config = dict(
    n_experts=64,
    d_shared_expert=128,
    lr_router=0.000208,
    head_dim=32,
    norm='rmsnorm',
    norm_place='pre',
    tie_word_embeddings=True,
    init='uniform',
    optimizer='muon_hyperball',
    learning_rate=0.0147,
    weight_decay=0.0,
    schedule='wsd',
    decay_shape='linear',
)
Below are experts of layer 9 (counted from 0) of a mixture-of-experts language model. Rows are named router (the router's row for the expert), down (a neuron's output weights, with its number) and show model dimensions 0-159. Each number is 500 + 50 x the weight over its row's rms, rounded and kept within 0 to 999. Numbers have three digits each.
Before each expert's rows: "raises" lists some tokens whose logits its average output raises strongly, later layers aside. This comes from a sample of Wikipedia text that the model never trained on.

# expert 34
raises: "have ", "work ", "travel ", "his "
router:464429423508531525537499381575450525475574565561575492454461530458440483407524443565535465474575459525544530478447441603492493480407517398490522477506495477491570507455554485522443485499512526426541433542468546535524568565445501436534469513488417497479493512440475495478579486492504453488441526548526528440509588446500591569455439479497645516485410503545502421481478532486445638511434496513506600438460462579479542438590544479596524433471384561450469445465489492412532502542602425
down0:489470451469465518537530556488517564464548468644517493556483519436509558462607496532499434413424512505505415395536570532481469515537489506434549544499492603531484608478424464490519531576414487489473456507550524472482482426476391473532550513470550466473571631511463481424527540544532571541445402483494489498517508537540458421490501520576617471610455541512496577524484438496509575520502437540442545450456554544536427435458402500606561491491592378565473522516532520533490421484559355
down1:500451417495456452512519544465472511532585448505495568612427500492481362444509522448488524512486506503501472490469495526519525583554482513524501500473528512527457494514497450488550501583600481524594470588601425607445538530497492468515466527442508492458501552522566512419418545555547503445558429491462409489559520510466504573413453354533505495499521521436499564601529419464516510431509543397466498503521494443478449452437402469417511410562646492503484444416496547498627464616555476
down2:544599470597504439532480530486546584521519475516516598524532530518499491520568474445475530532438498426540507546436575462495459483549463484433432456535582449523451534464487509504562413476428445505504460536518436452618432524579605478511404566532528428494546493511572520565489538571449468443433507527424444533513457441648540515483512460495533553526615423477503478480460518533478423575557504451593562478511432486495461482529530506451458426357474550553465533529437465476530491430538474
down3:408444530410491569530456452461518495586486476399463488472474512445599603570508456442465510534552572485604434449456505528492479476439462511500493455534464491430485537540463565444446502534438489622484520520521423515553421458541438448544475458517557461403589510444504421548526478526446536453478525482437499473468564569410535510501412530563500476426495485570606497486431510527552459563503539495445480562482570467456531433477476475452480479544475503585520481534425473494555564501503502
down4:599512497492495503530483442466514511458480567518478511499516538480474537544535464499505544562466545393514451502554585432433562516431435554454544461474510542530446419508483517465586587504500498497506539537439463505491533540401479513502484501438566519516513426639525545518464528493434526595549587553551488606523515505571468434494577507557412567420499472454396519488438532444480525481458539514461503490468508512550463485469523438530423517469506411387523421597476469492402439496449474
down5:551463538563601391480490539502470452551459474557498542506492412520561476531530477468475519578451548533497551514480370443538470458510503597518576414475431525441508495571558534507562487473500451564520479510433553554473453508452497488480600471448458551549583533549474592514456525549535433532478516499482439512549505557470540407459498625451438491478553445573553448580543560584540515583485460542505546461490417548446510456508556449553448491405413460497542392504398520449507475543583600
down6:466428514556589457540481433469531576501491516502511472449622531421433481505505454577478560524561539526485329593471575448455420536534469477506557453453491567488494539493456503538532527466451525418480500490511548547518559454484444566513485410386571428525487503457391500529487486504548433566506500529504436507554601485534463521469490502604484533446460430533527497462655466550511440462514505505528447561510494498527532511530522526371471424476561577492472485481444416481456526504464467
down7:514546617548550459519523578450511544539456356456500546546452558556482457458566486449530426482512540512559532446419485452499522500447508463597462481527556571515502472475538390575554460471440418493497449571458555406450535594527575483509562511418468499522522574563559483531454485490533463480501448559541517474517480427507493532547475508406594449448547543448480442591473551415557536455453402518460501397546565447434467551440504432441510462543474527536431438469549515521514541491525523
down8:415402549591549471526439488542469532486476442472556452498401543497627485432508446598491458502512516504527461427572488503458531427480511478523547471610479608457535431388482520434538414474467508452516427529467497462470541544506504552544507477565500516539550523524545440455461507507481578472476435545474470561479544468433462546608499423548608432528542519419398516581552344592495404411527426553448538559472470460471516492457524554512573539434448475542527494515489474417472552501467450
down9:524482581530503453527526467484515558516514523470602489497577514549526406493526410399522496485453484516487539487503548531455583504468443496543480467463439503520478550551451511514481512576479511506486463453437529575565472487423479515535471457424455551556543504491523486531553495518486474392454535486522467503432451506447550480457547565542565559574479454588546558402468509424513574509495515611498486463521511469546452439456569481418408500566464457414591532450433485580440537464460383
down10:534465524498515578424463544543445450486510526542458531540513518437574520532471504539530488521482534528505378537522519466445504478516563558574415372443475446502509459453512520595424547429492531511577537509555370525445455528551463566444529561540499467493545437487526477522505489549557459450451522490534405458560516575624439505431554489413591501538460376478432496478538514513480465496498475543589520478494450491435489487538485440537405489568426471462527539527546582543499507514587451
down11:442521502477501511515578523562535547519441556407448431498457439490446514506489516440494444463522473461454484461487499536498532552469608530509547427565627463545461533511575469498496547505411570489456575490407527492502516486510494525501523487525493492578480499452419433536473532459543490556445577545539514488585432488549507470645487529511400480518561597520460540496505449646483576497471590438570561500481594511509449537467584537469448498513476450557430553519440515509532490423498437
down12:581535487465575425517530551497479506516504438472530545521564460572534406504581478446485519479463421461451428476540541564532488466495559511437426442463544561436456536518497476503561595456546488568477563509492508514555584503560524532475598501531522560571524519516526401457667490589568596481454538507529474509442430403492517498493448495461430511551456488540494459510447505471575533528408563478572604523572411561552471480489488543433580473416544558430513498578460514485525442481421494
down13:542532505600458527510389525489538523514476440557513507468498470511443458499535555420501484489537502467535541519503457571535551573525445614594423525508516577540540470498450535557514459479431485472492493545537454498425554481565499429520478560444560522570466462530564453455540429547558523454348540492551510528452483493490513525452422492498531507514448482471514578371481428487535489563488522496486528401483498472554588517453545535454519500558528529475529494545482534476568559526487513
down14:488539518551518395460512474564487440474490537507561542504469442507453487398578507503528457521413485462558502541586472536491505535392486640457457440504487539528541457554460478452474543412412477373537450500567492534467463483524589487449453450489495458540566464491521458524462530513615447439404555436435477600444423454565493510531440480597496556432565502321523552501425458376399467580440579465543472492482542468436494453472616422477456487553540503505493409514335494414465573520516559
down15:560507507425425427452490588478540479488361542539475547451476468567585461506491448490568487541469467482514556539450513515532582522446491530592472587486435433512532499552476453436534491486558535440548514540476448540545454470455569417536449485481393535535383457514564493490476527428461478566578579440421506558566500544493532451451448505475495532611485592469485521445447390427513554535542544573488522505606509562501535558492428477543456517527501478420411496463525517383446569529463519
down16:460560597455453479519529566440423511480481427450527580430457485452517445470483464542555498479454505416536431569576464530617541533578436556542476524533505511507541506405547411459453469442525518501464569430486499524529475437449555456534490441562568464465562584470517510570423492508448561477436455640445570492387542481490464458492525537521468467506444452533460479501423476453438527550451442499595507542530453522476488556485475451448489470482598507478576576516457585528564462468514558
down17:436478544508564574439506425620429466383532462444526474595473486500513540492447418458490605478465437476531459500447542533471515477550531499487468525531433468549515469512485475518464483494597544506526451477516477536486452555570531568449544432416543565508523472514500484522504451544550420485470441468558514516478432534462519480481466495464476502461395535516505447487627460560468430516502438552453443499605509487555505584478494504536512496424459509537512424587559495517519478473512529
down18:514532395491575495467493470475436469576530502498479429464578494470488607497607474493552630528374517422505444366440428584416479483449442511587488487517437413529461513498538538529446492561498531647577520468509471463458503562531464558476578501477494544474525420446486554524433512558414485469478578425444452463418565475535540518594498568503502558477496535546464540472529552581478573421449477466494476530524465552551590456456452467426470483487493501481513497583516446483510497468411503
down19:542422514459422517491511541455503493547485521512507598579505475495499534503536520536486497473557560462565449479516586414487572489433540479601490501532523549571539532462453455519527456578497439486476515524483543515499531571450581482470615539525442474575493408535636569468445541576422507520477493552542462558533479520410497496556510559508480557464635440408466459444441540570422438533589488452454422535585450490548499487488529499482455435457508391470482622435558421550483481498475457
down20:411556511517468442478470471537487515452548553556461520553527492410619422608517520518534540425389467490466548472522609572565419518506475469517529463570457423544507513544592447529473532453522514470523430494463534463513508568503436552510537477564367380460445492546426453551503593491496430413505518537551398481444435476553567509512441455513498490456528495496428514498486487461495529517452529588414456514511382497588547518464602432517462503588511509535540540469559464456457534505556522
down21:464427516526455466475527519559637476577461408525487386429511467460471498546517478522477502389570543569552471511494554553436481465460597634495532473391425506554507509427537581510602448583495477362573488451493424553456474494453500499504458470506521437539472384496549462479501609485550491523526480464524489542509526590508482509553491517471445534513579438457485473532510466531572471496589585442513493470553563520460550410481454469557479550509488509526455556495518544451503515545565474
down22:604559580500391484517472474541507456574503467411525556536489507478551459681498544483611518517494498495514460534469479441411500460458546502537486541470547544469447456588483492566526498468592470447541588552459464501498488543532393450492404524508464548540467518403530440459568557542569479491572517450609526448465513535487482400545476422535432564498499474456483530580443558471468558517481468455387562559516494446505531446505586520464469429539526489565588460515584558540482504471480551
down23:501554481522457415453474521610529437563440527481591394493611516439533591527428518473448489481514577592409425492541499486485461486439407571500540501466460455466503501438508573489513486492448495448490574496495420517489446434589520541477577626439677622557505529526472518445459478509506533533552501541454503506472451519489477516455426375473487524536505540475476419509505484486488499527486521516529432448568598413585531532491502530505533497499561542470438483469409483430548577503525463
down24:456442591486481402484572535489452604498521454430519635528546572499414434497394505520511573554528455596486459464521537439561514461546590487520525487475466494554561593511520454590512356478510481474515553563613499471504554501515503502572460485490493544413465546516511417475500435528498582497529471441529527583516515453493484463468514494408443499510504470453429472445523494444485522560634509522416541529540572379460542529404455583503553491529465592501487525385489591478475553465471489
down25:428559558521489501491576451488472475483515479410507548475532508536517447505646508529494488500541449457504458424395603427558529569575573442515498554487494436492489469576532479490649561578543504495521550536406519468481540529489474461463539540470556463569579495462538561466501417467536493482536471458517540496575486541504421505522463473541522502464484480553421472531480474504464517470456471444492462512481537590486497515585586450590490614449439436500552521520469442502459450524468442
down26:542475524526426428514479469540519503487464524425470516504533473497444459634504511532461448373563375513551494544484522441391528524609569411478505436421488472541567584513501486605542439508483478643550513498504518481514539499410455463465529521434494538549478497431473537479496547598440514515523489540451534493365497449512493537469486501573549555628572508479546551504559520542508495448488547491551402502495495485476495500567473467515532490449427503460704437462450542507511547536437464
down27:405517508422523428540522495548525520516428470476464505493595471496499500526532392479530545389449395482470450434544476479533453396534524504519461516489462469508458455513429490505418440449413494386469504522404546565443437576537498466420537471506455542516521402450459473509461460462451443482547475529540471518521510472464483552496544601524445509467425520495508498507474463525470443481536486453556462600594602494518625476576510560485511521581592462444678520396489569513572466501471503
down28:389436534499478474451495536521448517535525452519591523435469565522529620501468537539509536536528583490491448455524518499571383489415419482493626482463483491589503551422545438486522553516544515484512508454539419587483453517572499446626499449588544409491507402462585413521463556509448498473556525486472536493543453539461546505512511581437466515569479490540468573453487529492529468586502493579475470410566535544513467562550516421528551586527492573508553525484611456503536489547537507
down29:484491527498430522536498573447472545450447492440465478502562483446539479482440498475510539474505536470489492447503517478465455565533592547447536509594558594409555533540499514540531519461464511518492513414423440480379513423687499502538529496583617545616498532462455460566451602519495460523500507476589553468507478480489435433490581412493568655431511506479447499544523440540473500498455505513552509440436493566493538551478457558466466501581497428462466494521531478583473509442482537
down30:507472522588567538526567479470544476501466507471541395461470448450484501451412488562592526522472515515420540483501519554514498601530496540452565520449494502447458477496471519420542567518564490497423563407433649463497481493408569425528516546406472508541522505471437613557535420448550543466461604487494514567508435489517457468407619483557502484494511519608581535597536492427497484515510469563541529495425457460586501571554487556538498564544510509498496456563403496473482422457545509
down31:507490421483429522450444540412536560460474526507461531462466539432511601509425531535596543523573438474465527424529431536503547487516485424528559425557517582470454466543415476521541469487556455560479499543495609415513479391561470526439461539480484464560513542546543558528473548453522528521561567480469498586477448513576564539540518487466484503463471487457570464585483517452524530447430530480398498509465446529623453519454464531402527529387497520503515523467511518483465512536515527
down32:494401479465483528449495484498495500480445611570559501504570552542454560488537552578453505495583639480546453440398475573458536469479434426469501582506461494532553501521477508493497541485477439438496513530482530492425480501494487515433476411567439468562566503505532461544481490550503520518433516499376463441455526485472511460466598611550516526498524433488510501481495446623398503554504450480535485506500517528469550522580518489498527579481535451601468463552444492458498448458463486
down33:508480486496468461426499429531514527454464473403523484549486510528470435505456531476482463390517487543522440456420532486465475509528594477503485467533612515541489407500550521520511482538476508530455507542477359449570472584407470483508497511518583502610471518469525457543484610457541564511638426538539457457541497440601482506462491597540574478545455515426574527430412516542492511572562477556489514484690521601437525508503516407495410511536532478485435452493581559399458449550458564
down34:537448498519550491508417560486455521492524451540435596545477570533536417528454570518475458517523449498474469542606438507547554482507519564493547537581484532458483465514465418468498507522457536627524464439605507463447459497537433412468577542468394568448400546416509477457440554500449508507540531441538404580533536500499401492498526496536485447421469503582451580529524527455511570644434583611493474409474595487490558592474477485571486507531502494577476453557466527481442479445470528
down35:548481571461506474501456551482606492474410416433591529606500486527554537431436555566483505559550582615476562457512466535510429501579520511571521539462470488438493497422585461517523579506486479562502438552500532413522455475525486466561563501438507455447490527462510495508456481417510497430436573473460492432390554534447450518512492516583468485577484501539425546504536482431604470480540514483497466465482568486511550432403488542454496525548402413450526521502522552492410516449529443
down36:562578533450531484487472416448520563593513506443479525416438509495399486487504475461466459538553434617545346504499487466547478440445527547501544533458424539526441480447503509526484444438479442591598439541414527460455472488502432550481530490449499538487485570456460494374498442515504414467428624476396459468538548582575508483495522400483539450565623525477535546434574502524544533480559442549516511477474491411538560492458517465424498532444538536479510440623518544551419591523517462
down37:421458531588533489513485537495537505433546470561489421436513492538548480542547400514489415564482447529501484552467541400521521546425499535503462491482408507523431534470458459634485620539509539357465537582543472514499587443518528515480498514511534460512504557481411456484471554526525553566467554523544494499408484520532477491453490435515366460519461469481481461458474504623475506447441431503559463387475595558463466502465519399553487483544539534530439547558393457552425505456432495
down38:446503587503496453454543475451577506495441418394569590493530503469604576451526554491558540469529519520419489406513559456419613476460577533398483570494496573505552604403468510505533563445483456496450483401462404581492470526493456468531493472508411511551458510422496559439528522554499427477431478474427445551483490439511418539462471494586578512452595555576437490579474486535548506465491486439592507498485422471471554465503455557522604510536482398476477472478524486457476461459465424
down39:443417470453582487510438556610498595453553493524472402602534481497504563470548515551442536493430442591542425454514531533438511457484581499505552402511511491458498528508553476529541552463496438512475550365552542558405571541555424470500486418444493424521620500468469490458477481476534434465504430530520527496532403567413511527537464428478458614484444502511464539508517522479531496480596564422469546535545559495509504517443542535513511425589428490394484503489430463565473463561538572
down40:484534573475501528469443547437481430495552511484583513442546466596463468537544471474520479571412457445490549558565466503521432475508518447528588486469438527514556467533452520516589493445433492593477520488502572522526456588581495580576484493535516510533490508467551488415477489520663558463516547571531603435552491451480478517468518477464426451506538489576621521540539459442470440511471523478534506606510449500572493511442492571519495458576496413463517494494522416562568489483544506
down41:464565488512480468387444502498391516437469493544436476545416628530533530514477450455499475490499503599453461476444554514500503509500584495507620427553500525507428524443518427532397537626539452466429526512561585602438508499532470516378451496528392460492521447495461432502521447438485556516484555623455510558595504542455504462529474474453403493560500514488510567567416466492525483434466441455505502408460488473388455540442578589463521494488487532461501495494473516561555482430589540
down42:416413447507370490502504494554469524518414489533547577490490476481524446548443409479483506400535564501480428485519467531454568476492420478446528548465525476529548497524551390532521490505521434582600494598553495570424472506507581482453451550526510446601437467462434474518427510591482403543616526515511503583583494559508508448495498581436507498494493476488466427455552516522473467531483543595492539435517514522501454552443476457402484603610544563503521545367528396473578549571498474
down43:435462551466569482393492524506380478517461509444460507536478399499583527423485527482471460500479460510472452504566577437460563580505473512509561521428549528456529518493393488537536491583555456439465476527564505505537509488410505563361526572484520421451472457498462522524453449502514543541471520449543516430513474462525493466500512466464452429485473565554546521452551430413505491404423526540545621489529550460519625374526499442515397462540450557498494467385490509559469399507523493
down44:513476438508544417516549541548516421613499565482441547503494602506539491475536524507513472584478603514511527489493495527501492479508478539566572540586526572497529494505544521620424488473495553614478373432502557446507507487483479482478479573437456529486473496555420476545474461584457484487386453499470530493502551578436583537436429486575530488546508469561552512484454511570536563461460510560550479623580465501488566466434542508487574558512528382512587414554516495451489537539504529
down45:502392556569456478552524543472576527604552495497514551474489516477487532516421478488489515418524478507478532460503485419569509511505523559589485464425519436499518462501580547587538509444443515509508450496468463577475375389483569447489511454507532565464555364437499519479495519502432481409509517433540512416415482532515504492415600516546439575488538538572543549575523493515460568535624432569426443525431558540563478511540634486493564485514501483576547557430602566528455579529490476
down46:435526550477577543493556406500459420541470527534562371467487407524577461370478492483486476418446394538444549477530469625491474439472575520515390522540465539571490445533479486447502462604477504577492530531460551453439528431504521507487427474561532416550429554472489511431587485588477441543548512502436486408526492478428454552491441436482517499422599414545529447542575476488474442504560522423498550568564470491486554496519538447507539527517546464492560474465543547456532521522481471
down47:520456519543496569563468474493499469563529462497553316518481465477550551527489528561467346383457512610490448493487532533517487421400422526524499456449452488538416503511559491504505479458538439463515516480564476439468527453430497494614522534436395498464472502471540443413499455504536479567538508575390419405505466509556513563568453379447464529580434494512545517466427557553586506482520467520523466521435488457585522431554495451465527374477543526505540555480613449531509508526498479
down48:512532510524439570563433582386483526467413476455543455476512384440462474526488580453537527461504484459461516396587532414519398570475336503453589636536531522488514434435473506508454545494561493427479505548570483521477547550549513563549454474403480467515448516561476437502489454429503486462448492526556452531476516455478505514415529400592480539571462501432457529475500487463508518466510475471457551530445487504605477528468486543445436470499590469498504561529537461542542511479553450
down49:462508542536522446543481552603496494459597550549535465509493455490547548583544474518496526496494481453482520468425470424539509481555413472510453475491434488460539535455497527469498470619499556489527475557563540508547504542451453507491508473466530522472448535476444548473463559469424500519460438527544531445445599488461514501467452431351543444560581602472540546419491485497449457526525450440531498544426505464548534485482510510509501631573577522443469453443441507568566581456518394
down50:576474432485571456499426425563371373448472511474487497510511469456562424521438528486441422564437434521456471479528485430529508497492510531443422369567408465476497512541502397481493498443440489495584444545549457453432460384494390432477447458554512442473527514504382404512571470442550461458505482494441428571481482483491591474541491559422496492611465438450581442542526464497558386431538515586399506533440529488520487479467550448439406519534485521532418535495526498479471461514450569
down51:465473601455450534597559473594527499486476543494507469496440516502497426510409503578431545492500488487504511618511550524532474425504492502527399419532542533548568436579527502551576499412463415545470557519482538515444481496435507473436430568539498481557567558505511392475531538449504497423423536516480484433532497553548554563546532470482425503563570394556505505459468572458470419560442501460487538477479528556592572491433463536494561504463521521451438501419539510536529533580619447
down52:491570564427426464499517503451458439522486502411505384493471494453468417564527460499554444489451460430519460428529436491438518498472450486524527496513583513571479446486541376433432534494453526520533528518460506524443507359555522546479520485479517483544365530496567438496532528527454496503465399533573530479507497403478548430578548529517473529509440534494611448449447509482455513487480427488464541544476540506532452472530438507578464570480603503481444503494473484443505493453495559
down53:477517430385483550434547430443383523555536549455496519493533481553512521541433610438487515694479513496505500505528516530516605515547507557521509512503483504504587501538488507524607626538464483541541466577477488434467471568532512505467571440539484563507516458581459512481583515435522562534508495461536462471443533432390561507466524527538534398541491431545536573446511527465533490496379559512471545518427504581483593358525452527519466610510511562492516428572461531436505498479426491
down54:597446519518604488439495445512495550480487431411527476576508428489528390488530497527592512414473529563484515428472600551483496422493466501543453549521492491360491564511611555546500518498430439554488569485457474505455486538562427498474429518527485538457406509484522444587541498535483423576658496571633514527574523515545526530406474514541460520505508493569562516460483458460519458518459503415493408549563508486549494494515498562533449498451569532515539403597491477548516550458492554
down55:498520442595530576382488431514449480520528464497464562497565526527568449471500555471515522467506565408503545518577413514540466493465537512522525579533514427402451517543511488548512477548525512565408522558543552575478510474512576495522551461501583498355498541503507532514367539493553439482472530512597476619444481515409549527533492545497489357539477522563423522495504479557440552528426498522483523505489488532392472471479449649485559421474506499496504436483517437484528481564571527
down56:515507497368580486555528493562492548454477403520497477512466549558508600579557437514467532565551485501554506478472534467514447537562498469421486481426500539528429554477536478463457425491413456458511545603411481518542601516532531499441589535473393346489498530511471552414518614538564558521571512473489467434433576514508518450471448543476405471488432399439483488412491483507473507436491503503548506519436416483437494535399562491526476507512469495507474475534579466454463543470527544
down57:544498470518484441496482483515519462564553532459512534438464455538382502529485434532482526575480547556504490481402526494464486446487555584452532501497450553492462485593519587499456567488522510557460551573436490499506496393432460542549570576549484467443447476512540558458429463501536541463571432527555565416467491541514503448520417514504480451501507518562548509489432501581527495467433512480497446500450466516560453499444579544474468546547555507534531568518427486474460506420456577
down58:486443455437511448498501420513397569436502494515414509489530533486516555430475489497439513461424465525395569534542491474586569448443443453492431479506546505567473452375530496495446435625453457467523492501441434536634566476483479403454519507431434454507479492529540517461561488496409480480542500442505503511597519374508564454530562501427516526511528547529418519467460474451400526553518553496484561601530456466450591554478564487413478511492473517424525507568426478530413423526577445
down59:467617503469418515524482512483514437524451524515603387524537428568501539483419608545485534495527484528451507360403460461492547497551492545513546509466472605483512501548545578414526462489500481498485476517499522490516581460424325550440488530499628512436538541478520515497467370529455424541512547438588461579470546528453510475508502429533353482560599532551474502594460480516499494544510563523460459508436561561489516472540557531545487512473540471528555476477412458482452505479433556
down60:543437424519478480548575542504569492506492526491483398454489429547378552551604560495504570480532568473446549464436482450458393446528470516433489468573524438376547548542455500554478452506519505500487475541615567520503483463517517468613492436544623618505538598452469551524465441458490537444468402570440553527448437492434488495573431520522436528431531624491518479468459456500541526493499507534475487419550523480455522500533431584504520486462483385517518474505527472547499492464528462
down61:497486552509494554534499434591501474527494543556555503439616415492556517435483532514462500403464462563471502468420510507419507571517381504459507456525565540490519463426554516531533404594499573502438476519526529509427551472557482587415514537448563563548436432505576554440590511364430513623457496580463534550553402397509536568509516578562465427574433504544540579452511462506434437511513549510403473518526577502459506525494562446528442545466561568504477503500403570498539469536436432
down62:420524531469548586491446521496470551471475483521496471584459506530527508476472584443497554463535530507480451459454456526472614510491433454492453476492496529511451514617504585542525529478589547531471450534527485442549479478464552459492645411494468437516453503432452535481557472522508469538443371542500481395466453537512537436468495520423451538433464567557470502552419579503538454514544468508403498568495480480492446466515482493472518479557449538558541568567442526474519399644517500
down63:475557467415547483473468509498458490520528569484465480565495520399479551476467527442522518541531480506534511484540549450493437512632460451462535521480454514576543530551474401476506504569476470481477565440479410441539545506511524554499541520426449495448464478418495527504462409543452462628466507527465538511436477515578523436537421496448585486474513457329481446543347487485461536546463492430603546496505545558556484574464453507523527529546447443555479446546480540528481487517496483